Weights of a small mixture-of-experts language model, trained from scratch on English Wikipedia.
Size: 10 layers, width 128, vocabulary 8192.
Experts: 48 experts in each of 8 layers, 6 picks a token.
Training: a variant of Muon for the experts, 7554 steps.
Below are experts of layer 7 (counted from 0) of a mixture-of-experts language model. Rows are named router (the router's row for the expert) and show model dimensions 0-127. Each number is 128 + 24 x the weight over its row's rms, rounded and kept within 0 to 255.
After each expert's rows: "gets" lists some tokens that make up at least twice as much of what it gets as of all text. This comes from a sample of Wikipedia text that the model never trained on. Tokens count by the router's weight.

# expert 38
router [103 182 165 111 138 105 106 147 108 166 111 129 152 138 133 130 168 143 148 149 135 154 122  95 113 152 118 106 119 135 129 152 138 142 117 147 153 111 110 139 148 119 140 133 112 123 142  93 120 118 150 159 148 159 165 141 140 134 121 114 134  97 141  99 106 171 145 149 119 145 132 167 142 155 142 158 139 129 125 129 116 119 167 120 103 143 174 154 171 123 139 104 135 102 148 112 147 114 128  97 171 129 175 140 142 139 128  83 102 102  79 121 138 106 155 163 127 152 110 146 163  86 128 199  73  89 103  96]
gets: " ", "–", "200", "201", "202", "199"

# expert 28
router [123 160 149 133 121  93 101 146 125 138 100 120 142 120 114 189 130 139 146 138 158 152 120  78 154 161 137 101 117 120 126 144 162 164 101 130 169 113  99 157 159 120 124 154 104 137 138 119 134 133 155 201 134 153 152 134 132 143 137 105 147 103 157 119 106 167 136 156 110 146 125 178 144 142 134 129 145 148 129 152  96 117 138 173 153 128 121 124 180 146 151  90 156 106 139  98 145 105 125 111 183 118 162 138 128 147 113 105 103 124  70 119 138  97 144 159 130 120 102 137 145 116 136 163 113  85 114  96]
gets: "| ", ". ", ".", "- ", "\n\n", "–"

# expert 8
router [109 126 135 112 140 126 145 157  99 143 100 124 135 125 105 147 165 130 173 125 142 132  74 100 162 149 125  61 120 125 119 153 168 135 111 157 134 106 101 134 144 120 119 135 108 135 142 123 141 117 179 135 152 146 158 149 125 163 140 144 153 135 137 105 116 144 145 166 116 158 139 158 158 138 133 125 126 140  39 148 107  90 148 151 157 128 119 104 144 146 126  91 135 101 161  89 133 117 146 119 156  95 157 136 150 129 122 131  85 147  97  95 128  85 146 171 106 140 106 162 151  92 148 117 122 118 110  95]
gets: "s", "a", "'", "er", "e", "es"

# expert 16
router [110 148 140 134 124 116  85 150 129 146 130  88 158  84  76 145 158 118 159 162 155 144  88  88 145 167 111 101 117 145 118 163 130 128 100 129 129 105 132 146 130 117 106 120  85 122 127  99 150 107 143 168 149 150 134 125 148 168 108 123 133 105 130 108 112 139 160 154 100 154 155 149 146 140 173 120 145 148 141 120 114 159 153 134 127 106 158  95 134 149 172 118 152 136 141  93 125 116  96  67 139 123 146 184 142 156 128  99 111 142 129 109 148 126 152 141 105 146  98 150 151 128 149 175  78 115  94 112]
gets: "the ", "a ", "was ", "and ", "The ", "is "

# expert 7
router [101 135 134 125 137  74 110 120 117 144 108 106 126 164 112 148 118 186 130 169 156 132 125  72 125 153 102  92 127 119 143 126 156 143  98 140 159 112 107 141 148 129 138 124 134 113 182  93 159 142 190 149 132 157 169 141 124 143 134 175 129  87 152 103  88 132 137 128  94 133 127 159 136 134 139 157 145 172 106 117 119 139 164 149 127 115 144 116 156 158 139  84 130 105 138 118 122 111  97  88 134 115 135 155 136 128 116 132 120 105 126 123 136 101 151 138 116 108  87 141 151  66 140 147 107 122  76 100]
gets: "| ", ".", "–", "200", "201", "; "

# expert 44
router [146 153 144 113  88 105 106 148 108 117  95 123 165  73 121 166 117 130 110 186 151 140 116  66 181 154  94 112 149 116 143 125 152 135  74 147 141  81 124 157 159 113 122 144 122 144 144 122 143  98 153 152 145 112 137 149 152 130 136 138 157 110 153 125 110 190 139 127 112 149 134 130 146 160 148 122 138 109 108 167 104 133 133 155 161 118 159 110 174 141 142  95 142  92 142 101 132 140 127 101 168 135 132 125 139 115 118  87 113 131  79 123 128 131 132 138 115 106  79 144 121 123 143 126  92  98 122 127]
gets: "| ", ". ", ", ", "\n", "; ", "\n\n"

# expert 15
router [135 134 193 134 118 101  76 131 109 149  97  97 163  99 123 151 136 121 145 161 131 128 122  91 140 146 121 123 132  95 112 137 147 156 119 142 137 102  94 150 147  83  92 123 109 116 143 123 158 105 136 142 140 147 149 125 135 136 153 133 157 105 168 120 110 144 153 131 101 141 158 150 162 143 140 135 132 136 123 151  96 141 159 143 158  89 142 105 159 129 178  81 137 119 147 122 157  81 117 116 142 107 192 163 139 128 105 106 111 109  64 113 129 101 131 156 119 142  97 159 128 109 139 141  86  89 136 116]
gets: "\n", "\n\n", ". ", "- ", "==", "The "

# expert 34
router [146 160 148 158 133 142 103 153 110 151 117 119 178 119  89 137 118 129 158 147 118 195 100 108 127 161 100 115 122 117 137 134 153 149  91 182 144 116 127 157 185 106 121 132 116 111 164 102 152 124 160 135 168 141 147 149 144 153 134 144 162 116 132 117 114 156 136 149 114 181 139 156 133 133 139 161 156 165 106 149 110 144 169 147 139 123 132 120 151 134 145 125 145 105 169  86 144 146 121 106 161 121 153 148 148 141  98 119  98 139  96 107 161 120 131 135  99 123  67 163 131 101 156 138 108 108 108 110]
gets: "\n", ") ", "|", ")", "\" ", "i "

# expert 2
router [ 90 139 121 140  90 116 119 145 113 169 124  98 160 120 115 161 187 123 154 156 172 134 126 115 144 164 120 108 122 129 124 174 121 122 109 147 159 117 122 148 137 111 123 140 119  81 144 103 132 146 138 139 124 142 159 165 178 147 163 123 146 146 143 115 115 132 151 117 109 144 126 151 153 156 148 152 121 151  99 123 104 140 134 145 166 126 157  83 156 155 171  93 153  99 162 119 144 124 130 125 134  70 131 145 148 167 119 101 123 115 110 107 123  83 141 147 126 132 125 151 155  86 163 165 106  73 111  96]
gets: "B", "M", "D", "T", "C", "R"

# expert 43
router [157 167 139 155 139 123 106 150 122 178 107 122 136 109  85 129 149 124 143 172 129 138 135 106 136 149 132 107  97 125  98 161 175 163 112 139 164 106 130 145 157 124 124 147 112 142 123  91 153 106 137 132 139 143 149 129 136 135 139 145 168  87 144 101 100 149 132 154 106 141  98 136 145 152 156 159 152 126  77 140 122 129 143 197 125 132 131 136 137 159 134  89 129 116 124  90 167  99 136 117 155  78 126 167 140 138 120 104  83 145 122 132 148  93 130 161 116 159  89 184 116 109 157 143  90 115 122 111]
gets: "3", "4", "2", "1", "5", "- "

# expert 26
router [149 129 126 153  94  75  86 174 101 135  89 129 150 114  98 135 160 115 119 155 177 124 121 123 149 155 113 123 133 133  92 198 122 124  81 141 167 129  98 158 154  92 133 109 104 138 137  87 123 128 139 147 141 138 136 146 158 163 127 122 123 108 128  91 100 133 159 133 120 131 115 193 139 137 142 132 137 143 129 159 115 162 140 147 128  96 135  86 159 147 129 118 145 112 128  93 153 111 100 112 179 143 150 145 150 137 135 111 117 147  97 131 146 121 163 140 112 141 114 150 130 107 139 175  75 105 111 114]
gets: "| ", "a ", "of ", "was ", " ", "by "

# expert 22
router [133 168 183 142 121  97 124 134 110 125 116 120 162 122 110 176 146 134 125 186 147 139 120 100 164 159 118 105 112 117 118 132 147 141  95 152 162  80  99 152 141 116 125 133  89 110 153 100 140 100 157 169 119 126 168 162 175 131 119 143 111 102 136  99 107 162 168 153 111 147 128 165 138 147 178 157 124 140 116 134  90 131 149 177 121 104 136 113 156 127 135 115 138 101 138  91 132 120 105 114 142 132 141 141 164 142  96 125 112 109 111 119 145 112 144 159  93 129  97 164 143  93 140 158  80 112 124 125]
gets: "| ", "(", "|", "; ", ": ", "\""

# expert 23
router [116 156 134 110 101 100  97 177 105 144 110 114 183  55 122 121 155 164 153 122 127 146 110  90 126 131 125 107 109 119 117 169 129 140  93 165 165 122 117 144 150 121 112 126 116 103 159 129 152 126 146 143 141 142 146 157 134 143  83 117 155 138 135 120 100 169 168 159 106 179 117 133 127 156 173 144 137 136 119 136  94 159 162 132 146 131 188 124 144 161 128 107 143 115 147 102 156 141 116  98 149 109 133 136 121 169  99 128 124 123 108  89 154  95 131 142 107 130 126 128 140 113 135 155 114  68 115 107]
gets: "the ", "s ", "United ", "American ", "4 ", "5 "

# expert 39
router [145 178 142 123 112 117 124 125 125 150  93  80 141 114 103 132 130 107 164 159 163 148 107 116 141 158 102 125 110 103 104 142 158 138 119 131 165  94 111 140 134  98 105 133 131 110 133 117 141  96 149 135 159 140 153 158 133 136  83 142 133  74 137 105 115 140 159 136 104 146 123 142 167 153 156 175 162 139 116 170  99 144 134 135 147  86 149 115 182 157 148 130 156 110 157 102 113  99 110  91 130 127 168 171 141 170 118  82 117 158 114 114 171 110 152 161 108 114 120 142 135 112 134 137  84 119 127 116]
gets: "in ", "of ", "to ", "for ", "with ", "at "

# expert 27
router [ 90 140 134 110 134  79 108 121 131 148  86  82 132 166 118 124 122 192 156 148 145 140 113  91 115 141 100 120 123 131 131 114 151 136  80 132 129 136  79 156 146 125 140 128 126  92 217  90 153 143 145 142 144 161 164 124 136 157  98 181 111 105 141 122 132 140 129 149 125 131 155 136 135 129 140 158 126 145 120 108 131 144 188 159 142  99 132 109 116 156 141 117 134 130 147 124 126 119 125 106 132 106 123 139 133 118  79 120 122 115 136 103 125 115 152 135 124 109  91 132 135  95 153 152 113 140  62  85]
gets: "the ", "The ", "P", "c", "it ", "uc"

# expert 31
router [141 160 159 154 130 118 110 164  99 146 135 112 149  80 111 178 163 138 134 158 134 144 114  82 124 147 102 109 122 120 129 169 149 148  94 152 145 110 105 148 147 114  88 138  94 115 135 125 168 108 147 146 134 122 137 142 140 130 116 112 154  97 139 108  96 174 166 150 111 207 128 151 129 152 143 159 125 140 119 142  86 130 182 154 166 109 151  94 155 121 158  97 138 126 134 114 128  95 110 116 148 111 148 183 148 165 101 117 101 102 115 126 146 121 130 145 112 124  97 138 121  93 138 139 114 103 112 127]
gets: "| ", "- ", "\n", ": ", "the ", "\n\n"

# expert 6
router [136 160 146 171 126 152 135 134 119 143 114  91 138 133  98 163 126 104 145 151 136 149  95 110 132 152 114 104 133 128 122 153 144 123 117 132 157  88 114 141 164 105 134 114  84 134 157  98 148 140 162 160 165 144 141 168 136 148 148 125 166 130 121 134 119 170 146 138 112 160 102 154 154 143 168 129 112 151 110 129 104 108 152 139 149 126 125 134 148 137 159 102 132 121 158  94 144 129 117  72 144  81 164 156 165 142  85 107 126 112 110 122 158 105 133 178 105 144  67 158 160 100 147 141 115 107 111  76]
gets: "|", "'", ".", "C", ")", "–"

# expert 18
router [ 91 141 155 148  86 126  91 138  99 150 114  77 174 111  77 165 141 133 148 146 162 150 103 123 139 174 103 116 102  97 100 148 148 150  95 146 135  93 104 145 146  84 109 150  59 141 138 108 132 134 139 146 135 150 128 143 115 155 117 136 139  87 174 121 112 148 134 143  97 147 159 166 119 143 140 163 151 157 117 132 108 155 132 143 127  91 149 121 139 145 172 116 150 100 128 100 128 124  94  99 131 127 142 172 147 154 125 133 118 130 103 115 137 120 166 158 102 140 121 149 151 113 140 160  99 104 129 123]
gets: "the ", "a ", "his ", "an ", "s ", "The "

# expert 37
router [128 147 184 114 110 135  99 156 129 149 104  87 155 119 106 137 135 128 145 159 150 162  79 127 130 135  95 108 106 100  96 147 153 160 129 134 152  97 115 152 135 118 125 142 116 133 154 107 152 106 142 142 165 165 148 143 137 155 106 117 138 113 151  98  95 147 160 152 126 157 143 151 149 162 160 177 167 147 103 161 105 123 134 143 152 108 161 105 148 139 156 130 140 124 134  85 128 118 121  94 159 127 148 191 134 169 108  90 120 138 114  81 159 127 128 151 116 141 121 147 139 130 138 145  61 109 136 108]
gets: "to ", "of ", "ed ", "ing ", "and ", "was "

# expert 25
router [127 133 184 136  86 105 121 142 100 135  92  97 167  82 116 157 151 125 152 144 161 169 109  91 135 161  98 115 123  97 128 139 149 145 121 166 139 110 115 149 143 115 124 142 101 128 136 111 135  83 135 155 135 137 143 157 151 127 103 129 133 103 134 112 129 165 186 147 121 150 106 155 153 156 160 174 165 149 128 142 108 132 154 145 167 114 116 125 198 134 145 119 157 109 150 101 128 112 112  89 139 107 143 144 150 146 112  90 114 104 102 109 131 111 152 141  94 116  94 160 146 101 151 141  99 108 110 125]
gets: ", ", "in ", "(", "of ", "and ", "to "